Below are experts of layer 3 (counted from 0) of a mixture-of-experts language model. Rows are named router (the router's row for the expert), gate (a neuron's input weights, with its number), up (a neuron's input weights, with its number) and show model dimensions 64-95. Each number is 128 + 24 x the weight over its row's rms, rounded and kept within 0 to 255.
After each expert's rows: "gets" lists some tokens that make up at least twice as much of what it gets as of all text; "mostly gets" lists some tokens that are sent to it at least half of the time. This comes from a sample of Wikipedia text that the model never trained on. Tokens count by the router's weight.

# expert 91
router [105 113  95 113 160 123  90 141 146 142 149 129 143 142 105 124 128 108 147 121  86  96 131 161 157 124 152 135 109 134  90 136]
gate0 [126 141 134 145 133 105 137 156 100 158 167 121 113 144 151 119 115 126 105 115 149 172 129 121 127 135 145 143 105 136  98 137]
up0 [160 148 124 162 132 153  94 122 141  79 158 130 110  78 100 157 140 165 123 119 113 111 156 120 118  95 164 187 151 141 119 156]
gate1 [162 136 108  95 126  94 124 180 159 159 171 122 119 120  93  97 114 117 134 139  67 133 130  96 128 133 144 133 124 111 120 117]
up1 [145 157 116 118 157 118 143 151 126 154 117  96 152 139 102 152 116 119 157 140 118 129 117 173 107  96 110 118 158 117 102  78]
gate2 [115 130  86 106  75  99 174 128 125 123 133 105 191 183 138 110 135 147 141 136 117 165 165 120  91 102 103 123 170 138 124 113]
up2 [159 131 123 126 164 119 132 147 173 169 155 160 118 168 163 167 114 138  96 103 114 112 129 126 115 123 163 174 128 176 125 181]
gate3 [135 139 107 138 104  91 124 196 118 203 146 157 138 151  94 133 145 145 106 115 115 169 149 133 143 112 151 171 126 100 148 137]
up3 [161 115 139 133 125 122 124 149 164 115 142 138 170 109 147 129 132 119 163  91 130  84  90 126 146 159 129 127 135 163 122 178]
gate4 [135 155 129  80 126  96 107 125 153 158 187 107 139 160 151 116 138 146 128 127 160 131  91 144 156  96 136 194 143 125 122 141]
up4 [128  91 128 115 105  96  91 131 144 172 123 118 147 138 136 132 131 125 136 118 202 108 126 109  95 109 111 127  86 139 129  91]
gate5 [ 98 180  99 126 150 140 137 159 138 159 139 107 127 135 139 107 122 178 147 135 102 136 189 120  93  89  77 149 157 117 128 122]
up5 [159 195 114  90 130 118 125 102 102 138 104 101 149 129 128 124 122 106 128  89 165 142  98 102 129 121  95 124 141 119 154 136]
gate6 [152 124 138 156 115 130 123  78 159 176 139 156 143 142 147 127 139 155 100 119 107  66 173 136 117 130 100 150  63  99 142 100]
up6 [122 122 104 145 148 143 115 145 125 140 164 116 141 109 152 149 156 114 115  92 158 163 100 123 108 159 150 156 160 158 157 141]
gets: "ed", "ro", "es", "ing", "side", " by"
mostly gets: "|---|---|---|---", "pite", " develop", " built", "After", "ording"

# expert 110
router [150 149 127 148 104 135 113 165 177 126 132 113 167 167 147 152  89 146 119  94 114 136 148 126  95 114  85 184 108 131 130 140]
gate0 [124 117 110 166 128 120 125  92 160 168 147  96  90  97 131 103 138 114 160  58 135 138 100  85 123 140 138 142 145 103 117 158]
up0 [140 129 124 116 149 115 111 107  94 115 149 148 148 119 163 131 106  84  86 101 121 122 129 142 144 172 138 108 167  93 140 126]
gate1 [ 83 130 171 103 150 130 134  69  88 138 127  89 129  86 134 122 121 154 118 144 134 156 160 117 153 132 136  81 141 117  94  88]
up1 [140  97 117 190 118 113  96 124 155 143 129 117  55 118 104 147 116 131 146 121 160 141 115 129 143 173 109 106 121 173 129 125]
gate2 [103 113 141  92 161 157 171 115 139 150 163 103 123 133 143 117 105 159 124 114 134 143 145 105  92 124 165 142 113 135 113 124]
up2 [122 174 142 114 160 141 125 106 162 121 101 104 115 129 130 142 134 100 129 163 110 158 117  78  91 108 116 125  92  73 133 130]
gate3 [ 80 121 105  97 129  76 132 114 111 158 131 102 151 159 148 102 139  94 119 121 142  82 113 134 128 119 111 133 148 141 164 103]
up3 [103 115  44 137  94 125 137 137 158 136 131 147  86 141 122 134  96 138 118 155  93 144 111 133 137 137 114 140 110  83  88  70]
gate4 [149 156 141  98 103 125 141 117 119 133 149 112 126 149 130 108 153 130 118 134 134 137 118 115 131 138 124 133 109 119 103 172]
up4 [ 97  97 127 153 110 144 140 150 147 134 124 141 108 145 151 167 121 120 146 140 107 106 140 128 180 131 145 121 208 131 159 123]
gate5 [ 83 101  61 132  98 104 134 121 128 145 160 107 135 163 126 124 108 136 119 128 178 119 165 176 141 124 132 102 156 129 159  89]
up5 [140 120 133 148 129 138 140 138 132 128 119 121 145  86 110 134 134 102 119 129 101 122 125 131 131 151 128 125 128  90  94 109]
gate6 [ 93 153 116  98 145 125 117 132 145 156 141 109 104 162 135 132 137 104 144 141 119 175 156 141 114 163 157 156 138 129  97 127]
up6 [ 95 129  90 112 195 157 155 131  75 146  81 107 140 143  66 116 115 113 115  82 178 125 136 119 133 115 147 110 140 114 132 138]
gets: " Mar", " G", " Al", " H", " I", " J"
mostly gets: " Mar", " John", " Har", " David", " Gre", " William"

# expert 104
router [134 108 140 159 170 126 124 104 120 115  95 141 113 109 148 167 168 134 142  97 118 164 137 112 158  98 105 139 147 151 118  88]
gate0 [113 126  77  89 167 127 113 136 158 145 137 119 132 130 136 140 150 115 129 126  72 126  80 143 148 110 139 146 131 133 108 170]
up0 [146 159 125 169 110 166 151 155  76 117 116 141 114  98 172 115 124 179 119 122  90 156 149 129 152 112 100 115 141 127 137 131]
gate1 [ 76 144 121 119 133  75 145 133 112 191 142  85 134 157 106 115 148 101 116 143  81 139 122 139 154 127 133 163 122 113 138 149]
up1 [160 142 129 118 142 132 179 117 146 174 132 114  97 117  96 150  87 121 112 137 162  87 134 135 157 147 111 107 130 165 116 110]
gate2 [132 121 141 117 145  94 127 140 127 164 100 107 130 154 133 109  85 124  99 114 130 160 115 128 107 115 155 147 101 114 156 115]
up2 [161 167 150 134 129 150  99 171  52 117 122 131 108 121  96 170 117 162 173 142 157 109 132 128 136 113 138 130 113 148 127 169]
gate3 [131 172 120 122 127 150 159 120 161 145 163 102 122 144 124 129 122 119 120 154 101 149 161 130 159 142 170 122 106  89 118 129]
up3 [155 178 130 102 163 101 112 114 115 148 112 131  99 115 145 152 126 147 100 146  58 140 138 160 112 163 107 147 125 118 123 104]
gate4 [122 130 120 104 129  85 125 140 191 184 143  81  97 163 146  96 101 119 147 167  85 140 162  90 147 120 156 145 144 103 119 135]
up4 [109 133 136 124 141 118 115 191 138 103 101 104 123 153 109  94 134 149 115  90 141 140 111 123 148 114 126 138 110 126 120 145]
gate5 [130 125 147  88 128 104 109 168 159 190 102 109 161 150 128 146 149 157 149 100 119 107 103 133 122 113 120 132 135 159 128 148]
up5 [169 118 171 119 128 121 144  88 114  68 133 145 174 145 138 187 138  83  83  81 109 131 110 116 115 147 113 156 130 107 124 133]
gate6 [149 128 151 137 131 118 154 156 140 159 182  99 155 148 165  78 139 121 111 107 169 134 152 119 120 100 112 163 131 133 105 109]
up6 [191 121  97 151 128 144 136 109 112  93 107 137 138 117 113 149  96 111 112 124 111 109 101 155 113 198 162  99 126 112 134 144]
gets: " N", " S", " her", "N", " his", " Sh"
mostly gets: "/a", "usp", " She", " Her", " her", " Sh"

# expert 94
router [176 136  96 159 135  95 118 171 162 135  92 147 170 139  96 127 139 132 103 160 126 133 139 130 118 122 113 176 119 117  86 115]
gate0 [139 107 129 180 128 107 139  95 122 133  92  75 153 140  84 110  99  91 120  80 155 144 156 139 144 149 122 140 139 143 120 103]
up0 [122 137 129 105 138  98 133 122 104  80 175 158 161  81 131 119 136 155 154 169 153 124 106 143 111 145 132 116  82 111 164 160]
gate1 [113 117 166 152  68  91 145 125 111 130 168 127 128 105 116 132 149 133 126 119 133 115 130 145 151 115 115 141 156 131 155 112]
up1 [117 126 136  95 118 173 145 112 156 114 118 111 142 102 125 138  82 136 131 119 139 173  76 104 118 123 134 133 168 118 134 138]
gate2 [115 102 130 110 118 125 139 119 130 164 136  86 130 131 171  96 110 154 155 139 138 117 120 120  80 141 113 134 158 123 121 168]
up2 [172 165 146 156 139  99 104 142 162 113 108 130 127 115 110 131 123  67 115 109 103 142 121  90 130 135 133 180 104 146 133 175]
gate3 [121 159 197 167 132 103 174 120 132 116 154 117 131 159 143 117 144 142 141 128 127 120 117 130 130 170 165 126 117 137 127 109]
up3 [139 138 101 132 151 114 146 132 176 117 156 103 175 143 149 159  98 163 136 144  91 125 117 147 139  89 111 108 164 107 119 121]
gate4 [ 64 138 136 143 147 120 162 130 127 109 134 105 163 102 105 109 117  91 131 103 124 134 124 163 152 104 119 127 154  89  93 159]
up4 [151 134 157 110 163 138 221 143 156 132  99 146  92 135 139 141  95 137 139 169 122 140  93 134 169 167 141 134 181 159 117 138]
gate5 [141 123 162  68 116  74 154  80 151 143 105 120 114 115 131 108 106 108 141 115 139 131 152 135 105 110 157 135  99  72 126 118]
up5 [135 173 193  99 135 106 158 107 150 112  65 131 119 107 116 108 112 189 152 165  93  91 142 115 136 129 141 155 103 179 141 118]
gate6 [142 128 158 115 145 159 152 118 117 175 119 162 123 175 104 111 143 123 138 128 102 149 190 131 138 146 100 125 130 144 147  94]
up6 [127 141 154  99 144 120 121 125 141 128 103 139 106 169  93 126  94 105 117 135 117 132 138 130 158 167 139 109  64  95  99 133]
gets: " for", " with", " N", "S", "A", " A"
mostly gets: "In", " However", "After", "pite", " During", "On"

# expert 53
router [137 176 122 114  91  75 115 120 164 122 127 106 176 157 145 152 116 162 126 125 123 136 146 128 108  84 115 166 101  93 127 124]
gate0 [126 109 135 169  94 126 167 126 121 159  99 107 103 178 126 120 136 107  97 131 173 116 145 131 126 118 122 149 125 115 139 104]
up0 [166 153 120 145 202 133  87 133 146 112 168 125 141 117  84 115 145 123 148  82  84 181  90 123 112 133 123 115 131 106 114 185]
gate1 [127 148 169 148  94 105 139 131 142 131 136  92  99 125 130 102 126 165 110 109 168 105 149 123 118 142 142 116 142 122  85 132]
up1 [106 143  86  85 104 127 122 128 146 124 109 116 152 113 140 140 150  98 123  93  95 117 138 132 154 121  93 144 184 143 149 131]
gate2 [130 153  88 137 103 116 200  95 141 144 157 100 126 122 161 130 173 107 145 142 114  86 117 161 163 148 164 118 115 164 131 163]
up2 [151 177 124 130  87 126 160 120 154  94 161 142 145 146 126 148 159  86 114 147 105 137 133 183 153 155 118 106 131 188 161 164]
gate3 [146 149 164 154 132 119 152 124 140 164 109  83 117 140 131  71 187 111 163 119 141 109 162  77 100 152 155 141 147 129  95  91]
up3 [121 176 109 118  83 131 119 121 115 138 147 118 152 148 166 123 164 127 133 104 145  96 117 137 130 102 148 143 103 108 155 112]
gate4 [ 94 166 124 148 126 162 120  87 138 126 184 138 134 111 131 143 157 146 132  78 153 121 137  96 106 131 110 166 127 134 129 126]
up4 [133 127 113 126 155 153 147 141 139 128 100 131 118 153 102 116  83 117 132 142 116  90 144 173 164  88 132 116 116  99  89 131]
gate5 [ 81 103 111 129  97 116 148  81 118 134 131 118 115 158 155  79 138 126 141 129 137 155  78 142  64 141 180 144 135 170 126 116]
up5 [ 95 134 135 127 122 117 139 100 120 165  70 141 134 136 157 144 137 136 118 134 173 107  98 102 135  90 125 153 111 114 129 147]
gate6 [111 101 142 126 127 132 113 108 121 178 117 117 100 172 158 120 143 134 136 118 177 115 137 140 149 139 141 130 142 101 122  75]
up6 [ 82 151  83 136 113 129 133 150 126  90 135  99 119 114 139 111 109 154 123 140 163 114 153 113 169 138 142 146 117 141 150 135]
gets: " C", " O", " E", " R", " St", " L"
mostly gets: " El", " Har", " Cor", " Sal", " Par", " Per"

# expert 29
router [101 106 108 152 137 144 154 112 124  96 159 155 134 104 145 113 104  94 127 173 163 115 116 187  88 176 157 106 150 137 104 159]
gate0 [118 128 102 135 147 124 140 125 149 119 108 143 139 155 155 101 143  85 109 117  81 135 182 107  99  64 165 137 106 113  71 134]
up0 [132 158 114 136 165 175 125 150 159 123 103 126  88 116 140 128 138 137 172 104 115 130 106 125 115 102 119 130  86 125 121 163]
gate1 [ 73 132 135  87  81  99 128 137  94 146 129  98  97 175 136 122 133 132 117 131 134 170 140 106 126 112 135 151 125  82 163 119]
up1 [122 129 128 122 133 115 160 168 124 126 174 176 169 139 151 153 144 112 173 125  96 192 152 110 150 136 136 114 111 155 132 108]
gate2 [144 109 160 182 127  88 130 133 141 157 104 139 134 176 131 122 129 150  96 120 161 136 139 108  88 127 117 159  82 188 131 123]
up2 [166 140 162 127 147 158 157  84 126 126  92 140 111 137 130 110 139 105 154 139 160  84 105  93 134 152 101 139 131 152  71 115]
gate3 [110 152 109 140 123 107 125 150 143 158 103 130 110 142 116 130 107 164 159 145 148 153 148 151 117 135 120 139 115 125 142 161]
up3 [128 143 166 107 129 120 152 147 122 110 104 152 124 107 122 130 112 119 141  91 132 183  88 134  77 144 137 112 117  87 124 113]
gate4 [109 129 158  96  74 105  98 132 135 126 170  88 131 154 142 133 136 126 119 127 114 178 146 140  76  89 140 108 135 100 139 167]
up4 [127 157 105 113 161  81 132 132  94 123 151 129 144 119 155 141 114 172 177 109 118 138 168 140 145 140 141 173 124 145 130 116]
gate5 [100 162 118 183 134 125 113 135 143 147  99 103 129 162 124  85 156 169  78 143 128 141 175 123 104 150 103 156 132 183 119 122]
up5 [112 134 116 120 125 136 127 133 134 138 139 101 122 147  98  92 132 111 173 128 155 157 109 118 122 139 102 138 124 129  73 156]
gate6 [136 164 116  85 125 129  89 115 172 158 131 128 138 118 126  96 142 144 117 152 119 114 131 152 122 141 103 166 126 130 101 153]
up6 [107  84  96 129 179 157 124 159 156 113  99 150 118  97  93  94 106 122 148 133 134 149 107  94 115 107 125 120  99 118 100 119]
gets: ")", "age", "ing", "ation", ":", "ers"
mostly gets: " service", "ages", "itions", "anguage", " services", "azine"

# expert 122
router [158 139 148  92 142 140 155 131 146 114 121 132 119 102 163 156  89 111  88 137 146 141 116 170  87 142 124 136 114 153 165 157]
gate0 [ 92 104  82 118 132  96 152 157 169 169 119 105 106 151  94 110 201 142 134 100  98 155 128 121 155  99  68 139  96 131 110 173]
up0 [140 116 142 101 122 126  90 168 110 127 125 152 115 104 106 109 124  92 108 143 136 133 134 120 153 137 104 125 135 140 111 135]
gate1 [145  84 140 139 157 112 114 140  95 156 130 126  92 163 139 125 154 110 127 146 164 149 163 134 113 114 132 133 146 151 125 118]
up1 [120 108 145 140 116 103 140 140 116 128 153 103 108  89  86 142 129 101 156 104 137 135 151 127 169 148 154 162  89 175 142 146]
gate2 [ 75 124 145 168  72 124 116 132 186 149 172 101 128 143 132 115 141 143 105 118 121 121 126 141 117 111 141 168 116  86 128 134]
up2 [184 143 113  94 147 117 103 148 108 119 125 102  54 140  98 132 152 108 118  95  94  99 119 134 145  98 133  87 100 122 134  66]
gate3 [159  69 106 157 123 147 137 119 161 158  99 132 137 157 114 131 125 164 131 125 125 130 121  84 127 119 126 115 132 143 107 152]
up3 [133  64  94 116 136 171  94 157 163 126 141 123 117 136 150 124 122 138 101 131 144  91 146 136  86 141 140 129 116 147 107 190]
gate4 [123 153 148 102 137 114 157  99 123 175 138 109 140 163 100 154 119 157  98 119 119 172 133 119  79 136 111 115 115 139 125  87]
up4 [149  93 109 164 133 118 128  73 104 150 132 133 131 114 132 129 129 151  91 121 151 144 127 129  76  74 125  98 152  97 111 181]
gate5 [126 159  81 141 128 112 142  95 130 162 140 125 118 143 123 112 140 130 154 108  96  91 111 116  90 151 132 155 130 127 133  97]
up5 [139 111 129 101 153 137 155  86 134 115 157 125 200 132  90 155 169 148 153 138 115 116 176 112 102 123 131 175 183 128 118 174]
gate6 [ 82 108 117 171  88 122 158 101 151 168  90 107  83 147 153 106 131 127 160 103 104 131 152 107 131 120 152 129 144 116 114  76]
up6 [178 140 144 144 152 130 115 151 129 113 117 143 146 146 109 164 116 124 115 134 156  94 155 142 131 131 137 162 146 105 148 152]
gets: "et", "t", " S", " St", " F", "ing"
mostly gets: "irc", " Sec", "eat", "ivil", "ext", " In"

# expert 1
router [169 126 133 112 167  84 148 136 135 155 136 138 124 120 160 104 102  96 103 138 123 114 112 146 139  69 139 136 124 151 111  93]
gate0 [116 119 153 109 118 138 154 109 114 149 116 118 132 127 133 121 137 143 101 114 127 135 154 151 136 186 124  93 144 129 134  99]
up0 [135 184 153 173 154 128 149 137 111 159  83 156 136 133 116 142 165 155 104 124 117 125 113 167 120  96 119  88 132 116 121 133]
gate1 [127 114 119 142 128 147 134 106 137 165 118 121 107 120 133 134 137 143 136 142 136  83 126 163 132 137 114  97 126 145 134 144]
up1 [127 138  98 200 134 116 133 134 112  83 120  76 127 149 146 146 196 125 132 148 133  71 141 179 117 105 138 125 110 143 133 101]
gate2 [103 130 146 188 115 123 139 118 118 159 122 113 133 154 158 119 115 115 125 182 135 167  94 140 130 162 144 155  66 150 166 114]
up2 [114 129 121 142 134 125 121 132 105 128  92 171  95 111 137 112 191 123 108 132 108 140 123 128 136 116 139  95 164 139 117 138]
gate3 [124 111 173 148 143 139 115  86 161 144 129 160 140 136 156 140  88 129 141 113 103 153 139  82 145 170 133 127 151 152 122  90]
up3 [131 100 106  77 119 111 159  99 119 195 150 114  96 146 179 141  97  96  97  98 113 183 104 103 148 131 105 151 147 115 111 139]
gate4 [112 113 185 102 138 148 133 118 148 110 133 137 156 114 118 161 112 136 158  92 133 164 124 127 133 187 131 165 142 117 150 116]
up4 [108 117 104 109 146 151 110  94 122 130  86 156 118 132 113 133 108 124 109 148  86 162 165 105 120 168  96  95 148 140 141 149]
gate5 [128  96 127  95 113  97 129  82 116 155 123 137  83 156 177 129 120 157 151 157 136 156 102 121 112  67 130 187 187 102 128 122]
up5 [119 141 148 121 138 145 136 142 125 120 118  82 132 133 103 135 166 156  95  98 156 121 184 138  86 117 110 122 102 128 141 125]
gate6 [120 145 126 130 129 129 126  87  92 146  96  51 141 146 175 148 188 195 134 139 139 162 126 164 135 127 139 109 139 127 110 125]
up6 [131 168 101 145 157 132 116  94 113  86 137  90 150 158 117 124 154 160 150 146 122 159 113 167 121 117 115 109 111 144 118 109]
gets: " in", " at", " on", " for", " with", " by"
mostly gets: " at", " in", " under", " over", " after", " on"

# expert 65
router [ 81 150 165 148 160 100 125 121 146  97 111  90 106 111 124 176  73 161 114 133 127 143 140 141 106 139 158 121 128  85 132 124]
gate0 [156 134 163 155 119 117 126 136 156 165  99 101  85 183 157 118 128 145  91 107  92 152 127 104 110 115 108 158  69 109  97 137]
up0 [117 147  95 145 136 125 143 119 119 136 171 133 159 105 154 125 136 128 111 148 181  90 156  95 132 129 129 175 158 113 118 175]
gate1 [ 94 157 161 152  86 110 133 114 144 138  95  90 117 165 154 138 128 114 133 186 143 132 145 112 131 112 138 176 129 131  92 108]
up1 [135 108 114 122 158 155 145 177 155 105 138 101  96 174 107 160 131 129 139 144 132 166 108 119 133 116 111 111 119 109 119 163]
gate2 [143 113 134 115 137 111 137 103 138 151 104 121 144 118  98  82 153 157 114 124 136 101 128 141 145 115 117 127 119 128 107  64]
up2 [103  81 137 107 158 104 108  60 130 137 144 143  73 131  82 136 112 147 156 148  95 126 187 125 137 112 136 135 142 159  77 111]
gate3 [142 161 148 117 136 146 119 138 175 148 106 122 107 142 115 127 148  94 145 188 111 104 116 101 147 108  93 186  95 125 149 112]
up3 [141  96 134 120 131 148 116  88 110 145 147 102 170 141  76 107 116 135 110 113 139 116 138 159 133 140 131 147  81 107 107 173]
gate4 [134 143 132 129 111 104 103 153 118 166  95 131  88 120 133 143 110 108 120 174 121 123 145 121 154 140 159 152 130 140 134  95]
up4 [114 138 148 129  95  86 146  77 108 149 124 159 161 145 125 123 140 118  84 150 170 127 157 113 117 130 129 123 110  97 115  98]
gate5 [ 88 149 142 122 154 148 111 111 146 136 101 119 120 163  63  87 112 104 102 124 125 143 109 155 131  80 130 156 112 103 132 111]
up5 [146 111 151 103 155 103 116 124 129 130 104 104 131 115 161 125 146 126 164  83 126 121 163 110 120 135 138 180 172 101 156 106]
gate6 [131 135 190 149 158 112 109 128 126 143 137  64  89 155 111  97 138 168 129  60 147 133 149 110 107 104 130 164 128 120 164 166]
up6 [135 149 108 118 127 121 122  76 168 109 160 152  80 150 116 145 137 150  99 133 150 120 101 114 123 137 112 190 170 131 127 138]
gets: "\"", " by", " film", ")", " \"", "\","
mostly gets: " film", "\",", "\"", " Film", " song", " music"

# expert 103
router [135 156 109  94 158 124 140 165 131 124 119 159  78 149 106 162 147  98 167 141 109 118 140 153 162 156 155 130  95 143 102 123]
gate0 [135 144 139  88  96 106 167 137 105  96 171 103 122 176 139 101 123 150 139 143  76 173 151 104  91 124 113 133 146 133 108 109]
up0 [124 167 168 103  85 163 137 112 137 125 107 119 117  79 145 111 169 158 189 115 161  55 136 123 146 119 122 164 152 134 154 101]
gate1 [115 164 133  90 124 138 129 176 134 149 141 108 130 129 139 120 124 115 123 132  92 138 166 162 146 144  95 198 159 106 130 149]
up1 [132 118 134  95 118  97 100  84 112 149 137 144 121 149 119 137 127 107 144 121 141 159 113 121 135 186 168  93 113 115 122 168]
gate2 [119 135 159 136 134  96 154 105 153 130 117  73 105 141 189 144 169 143 141 111 122 176 136 126 131 140 101 114 106 105  83 122]
up2 [103 113 104 141 138 125 139 146 153 140 128 110 163 126 132 115 134 131 130 141 138 144 138 163 131 112 132  83 114  96 125 145]
gate3 [109 134 195 125 115 101 114 106 156 159 124 152 115 158 108 115  96 124 151 144 157 140 161 144 160 120  92 112 122 151 121 105]
up3 [133 103 132 121 110 140 141 154 140 162 117 107 115 148 115 111 173 120 154 151 147 119 116 156  82 117 158 121 110 148 135 109]
gate4 [139 152 101 136 138  65 131 140 148 146 128 115 118 143 124 129 158 140 107 125 127 103 127 146 126 118 106 130 155 137 168 153]
up4 [142  92 154 146 124 148 150 155  80  96 121 141 159 120 146 117 129 133 111 142 126 150 160 136 151 143 114 116 141 155 114  87]
gate5 [129 204 169 133 107 146 181 116 131 127  98 141 133 172 112 121 123 147 109 135 119 106 120  96 137 106 140 163 164  95  92 122]
up5 [ 86 123 145  86 118 139 102 112 158 133 123 152 137 139 103 159 107 138 147 120 106 117 107 169  74 133 139  98 124 118 110 127]
gate6 [110 132 171 111 103 109 125 126 162 149 133 146 119 126 138 159 162 153 139 115 148 144 147 142 118 126 131 117 104  99 145 141]
up6 [142 123 133 172 128 104 145 136  86 107 169 144 130 138 137 121 155 108 131 134 174 107 133 118  73 146 131 120 143 120 156 105]
gets: "ac", "ing", "ace", "ies", "%", "ions"
mostly gets: "itions", "mier", "Career", "lected", "aces", "idence"

# expert 48
router [107 143 125 102 169 143 126  96 128 145 102 121 126 112 123 144 173 140 104 141 144 147 153 150  99 139 123  90 143 139 131 105]
gate0 [113 100 156 118 128  66 125 138 121 157 118 134 107 142 138  88 120 120 107  99 139  81 101 130 121 126 139 159 131 139 100 187]
up0 [181 142 123 119 144 167 139 152 109 132 141 161 155 141 144 130 162 152 149 138  97 119 114  73 114 116 147 154 158 134 117 127]
gate1 [115 154 122 133 131 107 117 111 111 183 148 100 113 123 161 141 150 150 137 126  98 104 137 112 142 107 163 109  90  79 108 138]
up1 [153 119 156 123 161 118  74 119 138  75 116 128 125 138 103 154 145 117  84 137 137 103  94 126 124 139 155 132 123 112  83 150]
gate2 [126 155 114 118 126  94 142 173 144 122 143 125  96 150 154 164 101 105  63 137 101 163 154 108 132 134 148 153 139  86 142 155]
up2 [153 116 104 134  86 117 144 108 142 126  90 105  98  83 121 128 142 163 111 161 144  66 122 137 106 124 110 166 160 122 138 157]
gate3 [168 151 121 132 131 166 163 166 138 158 131  96 145 192  90 106 118  98 166 109 121 146 147 140 122 150 118 139 149 151 156  79]
up3 [106 157  86 122 109 125 195 107 132 161 135 165 149 146 140 165 140 144 108 151 136 184 132 132 144  99 110 138 123 154 105 118]
gate4 [ 83 100 159 110  45 141 144 125 148 149 140  85 137 130 104  93 143  99 112  91 129 118 131 114 101 141 132 104  71 170  96 114]
up4 [137 143  77 157  60 135 106 126 127  77 143 128 153 158 123 139 178  93 108 148 156 127  71 125  73 105 131 106 108 119 165 123]
gate5 [108 129 134 143  78 104 115 113 100 142 106 104 153 174  89 150 102 129 158 120 127 128 107 127  98 131 123 133 130 111 130 127]
up5 [105 123 121 114 111 115 130 143 110 111  97  97 130 186 137 107 132 151  82 110 119  50 142 112 143 131  98 113 114 127 112 106]
gate6 [122 129 156 120 118  80 112 125  98 174 144 134 157 155 111 125 141 112 158 102 128  85 152 118 172 129 142 154 132 123 113 138]
up6 [119  95 147  84 113 175  97 146 114 131 109 107 131 107 142 126 117 147 136 115 147  61 114 165  96 173 142 118 146 102  98 133]
gets: ")", "-", "em", "z", "e", " |"
mostly gets: " qu", " x", " des", " der", "em", " den"

# expert 112
router [183 124 142 141 145  92 169 107 102 169 126 140 121 162 100 153 106 147 150 135 156 153 111  91 103 145 109 104 151 127 102 153]
gate0 [111 157 161 103 145  80  70 133 132 114 149  96 138 140 128  96 133  86 102  90 107 168 134 148 126 130 120 154 151 129 126 131]
up0 [136 134 129 111 133 106 124 130 126 129 100 129  23 116 164  95  92 158 135 115 137 110 135 127 119 152 131 163 129 116  61 152]
gate1 [141 142 134 131 131 116 122 141 107 129 126 101 111 152 138  87 149 118 158 153 112 106 158 170 107 127 160 161 105 124 120 110]
up1 [123  97  95 129 146 115 155 106 121 172 142 125  56 174 147 122 136  83 159 106 121  98 123 103 139 151 187 121  87 105 129 119]
gate2 [139 120 119 111 123 129 103 103 140 147 117 109 118 154 121 131 137 120 141 133 122 127 123 124 166  62 119 181 147 114 114 160]
up2 [129 142 130 121 123 133 151 146 125 137 115 121 117 117 142 177 134 120 142 115  97 100 132 146 107 142 185  77 124 103 161 126]
gate3 [109 102 123 130  75 135 168 125  95 116 118 123 147 161 106 127 114 134 151 183  73 117 151 107 152 104 166 151 118 171 141 103]
up3 [122 109  78 147 108 120 159 142 125 110  67 120 107 115 101 131 167 145 114 130 128 122  86 120 159 142 116 163 163 100  87  87]
gate4 [117 147 170  98 105 118 127 122 129 151 183 135 107 131 166 136 126  72 144  91 106 137 159 150 173 134 131 171 134 126 132 148]
up4 [139 155 131 178 166 132 128 130 133  91 101 125 179 111 143 141 135 132 124 100 116 164 137 126  61 138 159 122  91 152 120 129]
gate5 [142 122 101 139  71  99 122  94 152 165  91 101  94 164 163 148  91 142 176 140 142 126 112 118 134 105 157 127 139 132  64 126]
up5 [133  96  90 156  98 155 167 133 131 149 122 126 116 103 100 101 110 127 146 142 136  97 109  95 125 134  64 150  92 141 116 166]
gate6 [123 134 145 101 161 106 155 131 152 100 147 114 129 157 123 140 104  99 138 116  90 168 140 147 176 131 186 157 118 112 135 119]
up6 [136 128 132  90 132 106 131 137 123 130  88  95 120 186 131 113 128 131 114 144 148 124 140 147 117 115 148 128 145  72 130 133]
gets: "201", "200", "202", "199", "198", "197"
mostly gets: "201", "199", "200", "202", "197", "198"